Below are experts of layer 9 (counted from 0) of a mixture-of-experts language model. Rows are named router (the router's row for the expert), up (a neuron's input weights, with its number) and show model dimensions 0-127. Each number is 128 + 32 x the weight over its row's rms, rounded and kept within 0 to 255. Numbers have three digits each.
After each expert's rows: "gets" lists some tokens that make up at least twice as much of what it gets as of all text. This comes from a sample of Wikipedia text that the model never trained on. Tokens count by the router's weight.

# expert 14
router:109174237162027134097173116114117163201139128099151101140100140124111118086107163121156177130181156179136143125108142087163124149137155121111140135145118127101144103137086176042124118140146104108084099094175122171136083089131155107165143101086096116127165142130199114094126155127135133047134096143087131111136123136103139158151207112108122138081077147121097133136123125152194096122128
up0:102107154127181117152123164112135099170173128156139103112153152103128185101103093136108160103108126138195098133109155167149146114158175106073124142051115092180149083203174183136144185110140092185126132087126165130114168140115119105172182143126094108103180101149157176169114085088138139107140134073148121104142077139113177116109124117203123104127125178069129173157111138106190135115185
gets: " the", " |", " ", " in", " of", " for"

# expert 5
router:188109137067160110126143086131129037109088071112139154164144135113122136130095145137089119101118141094094151130101111207167090137157079112133124169110167101108165140198113162158153136165130123124102174144122144091163081142148075090115150156141147129115082176179094111147100124111123089144136146112079137169130093095187086108217130107074161191123157163123130138111156152092116146120053
up0:095113107080054129125148088167166151149104152140165140095093155135169097151053133121094162179175085168084168127147135144115134092167052137083221140104115156127151121175109046117149117169149151161097140141135092112126116138068124157131127157152098116175099093116120129150184085127154174115145080126115107140139167131171155164107102190132148146096132126111096164113144191078171146134112
gets: "–", "-", "c", "%", "s", "ers"

# expert 7
router:133172111075123121129120110082107055106157073147142211133155145080119106101148151161073103135163083096081146094149102173109107127085061164172151085087132091133145151123137157089108116106110123134110158168162140099108152134111088138112099108138143113139137115141091121183145128116153112144155208177119113103133153137160093027172086160076081147109144134139167166080122158107131207125131
up0:069181104058143163160118101114149070127071132103150127098185131108165105127118135113066155146111101118120110128165121168128152173143118155168157070103109159172177133132114151159152158114123151155101128134057112092123144143101139100100110142099142176172117051092155101145174124196112080166118184128190115198112162149115140154070101166148142131092181131099149116060127139080142119146152
gets: "0", "3", "5", "4", "6", "8"

# expert 15
router:168162122169074144131048138082103106156149113118087157167163125138122088159097143125205136125179195126172119117193157087108158097102143132143141152130093113150196160115099151113123081170117185136113103059127168073088090136117126122176167150128152074140098136100067138109118117096141148073166078103107125142126108187075131142095154125150105121144106165155108087136158120138161123135203
up0:115125111125108102108156146073157125100112188160127141119145112117118087103142133130108155151125201171062202147146078115107228113116102156121143168090074106115148103106145168170152134142146166162093122106125126060137111090084133208161177142157090093136165117095142115105084127092113127114145137155120137115211191135157160066118108149124192121114178141090108162133135100130165164160117
gets: ":", ".", "-", " of", " to", " de"

# expert 3
router:113088063093127135100146104128170149137101149111116125143183156154162109104125154170157104137089148182210144123137127132105129142159182170090109129065110091119089164101112157104108138116118173124091152095041158140242168120141128109177116095164072102074148106168155112101149112125090105146147126174110178152139141055163104180105132141125127145138129118097157086126102123200113112142103
up0:126103142132156109150115110147139116121133137097127060126128097136116126098111104112118151090110035136195140074174112107104107191131146127095177027159078110117102094127170093115159135144140166189120136104101132098163084109145182089094107147143098140141077087180141226166187085097094167124129125092151121139134165105106183143108134161171113173159176116132143138100123126134156088162141
gets: " |", "==", " ==", "===", "ol", " August"

# expert 6
router:135111119139182136108133132166129110121079142130152105098140127044185148113176131112197115095070101086125132133150121050181166142149099100184141051138128121119125140074171072151182139080113168142103114144120149082086152129130115143044131147154129137120108137172119098131155126135162163105078112099134151183122146143168166167172061149152159149088149092145094161079077146125102117139166
up0:171149169107153153145143094127100107108144083093122134111131130130181132139129129052189140118064102181118118152080119106193101133168098162103100122174143139055084096138111125138149141051150161142087119147136176147149099119078154194090182098154147140145139128129108147105226140103137092141141116088096107136165131149154169165111151129110078153075110088108173136097096159092189150082133
gets: "\n", "on", ".", " N", " L", " had"

# expert 0
router:115044094112153121122128104118151103153167116107166171086102123132166147137075172090202119104193128098086141210143104080177102142102132131125118117149136102097113166104120134123076151181107116111193087144128112147081087144117120150123127140139133080154097122092108155147140153192047149142167177201169123125128214172124132084144132112147153084126110170113152090153084132149150113109124
up0:113017129089159128125117114093126125145141079114189129158159121163122134103149108115105142143093116168064153138117183056161183092164134151114104149091093083126107141123108155092148143148135113131117071156143109128162147112122125119142107093109142170120156164130101188123158101106182116092105195148148117104105171149111086169114188156175189131124106166050114168172145141132133190174176
gets: " f", " s", "ic", "ical", "al", "ian"

# expert 12
router:084113098138169128153214162194188227113107122162187098116161124157107117171169106099108157158170108105159101160151170165130158102093108068099111127155097184121135083146134119173110184189119128103121142155134126090084111146115130146149115140151152166153145166065170162136150157154143118164117080120145098127102109146094153161070134136206119145173143109115176123113163127121084160135135
up0:132144138128118146100115114146218129231172123098140143053139111152079089147106060141185120117149107120083206087117139104194146127160092096141123101142095118119134076153139141167146176124144127116167101095102134139159144120140143184199113161135111101155140112105144127105210113114133139143092149175116148084090105109138138121076186134117091137142143051109138171127171105109149094099137
gets: ")", " |", "|", ",", " a", " the"

# expert 4
router:153160089141165134166118122068109131110135124133101183162093149146082178130155132139059121127104097105068102079157103169119091146139169112129102189076136131141098087124082091170127124090133092138174131110123197164107192162146162104118162116094108137124130107135116134171115134120034122129091100094109145157155173141188130051156151100132073122132119111163189193124110162121160076106153
up0:121100195133145170163135102117161150138169123117170049114125099149168100053104096116148112134160089091134103121087182163078161089145204061111091137156109111146153146164135155159124173129141124161136107102126182125099083187095128118183153112123085123099114121116134080142125174177102195158075050119155108094139155073094137096156138142123143106092106124112146117146095135097148098189115
gets: " ", "1", "9", "–", ".", "og"

# expert 10
router:147136127075110142096098115236108064080164104130102062113115097132196127103132109135080144124079123156142137153134133122105211126066108154135170123131161084154132194165135102146179119174105141191143065115087116112153146107103148139135121109116120125165115100089134145127099125152190141111145153108189157163173127144097151175084081145085171112166150147135060115155124133119079141122131
up0:141100152117123152135171126136128094118141104152114079149161095095163201130070134160116164096147153159124108141127142159113118123152090144120126118069146167127181112168056088097107144187174128099136132128133173107156161131091220157056134039116100176064078152151109112154147146121132125125155123059125180104110129144147121122132153104098103143145132139097112103068174150127185083097193
gets: " |", " of", " and", " with", " at", "ing"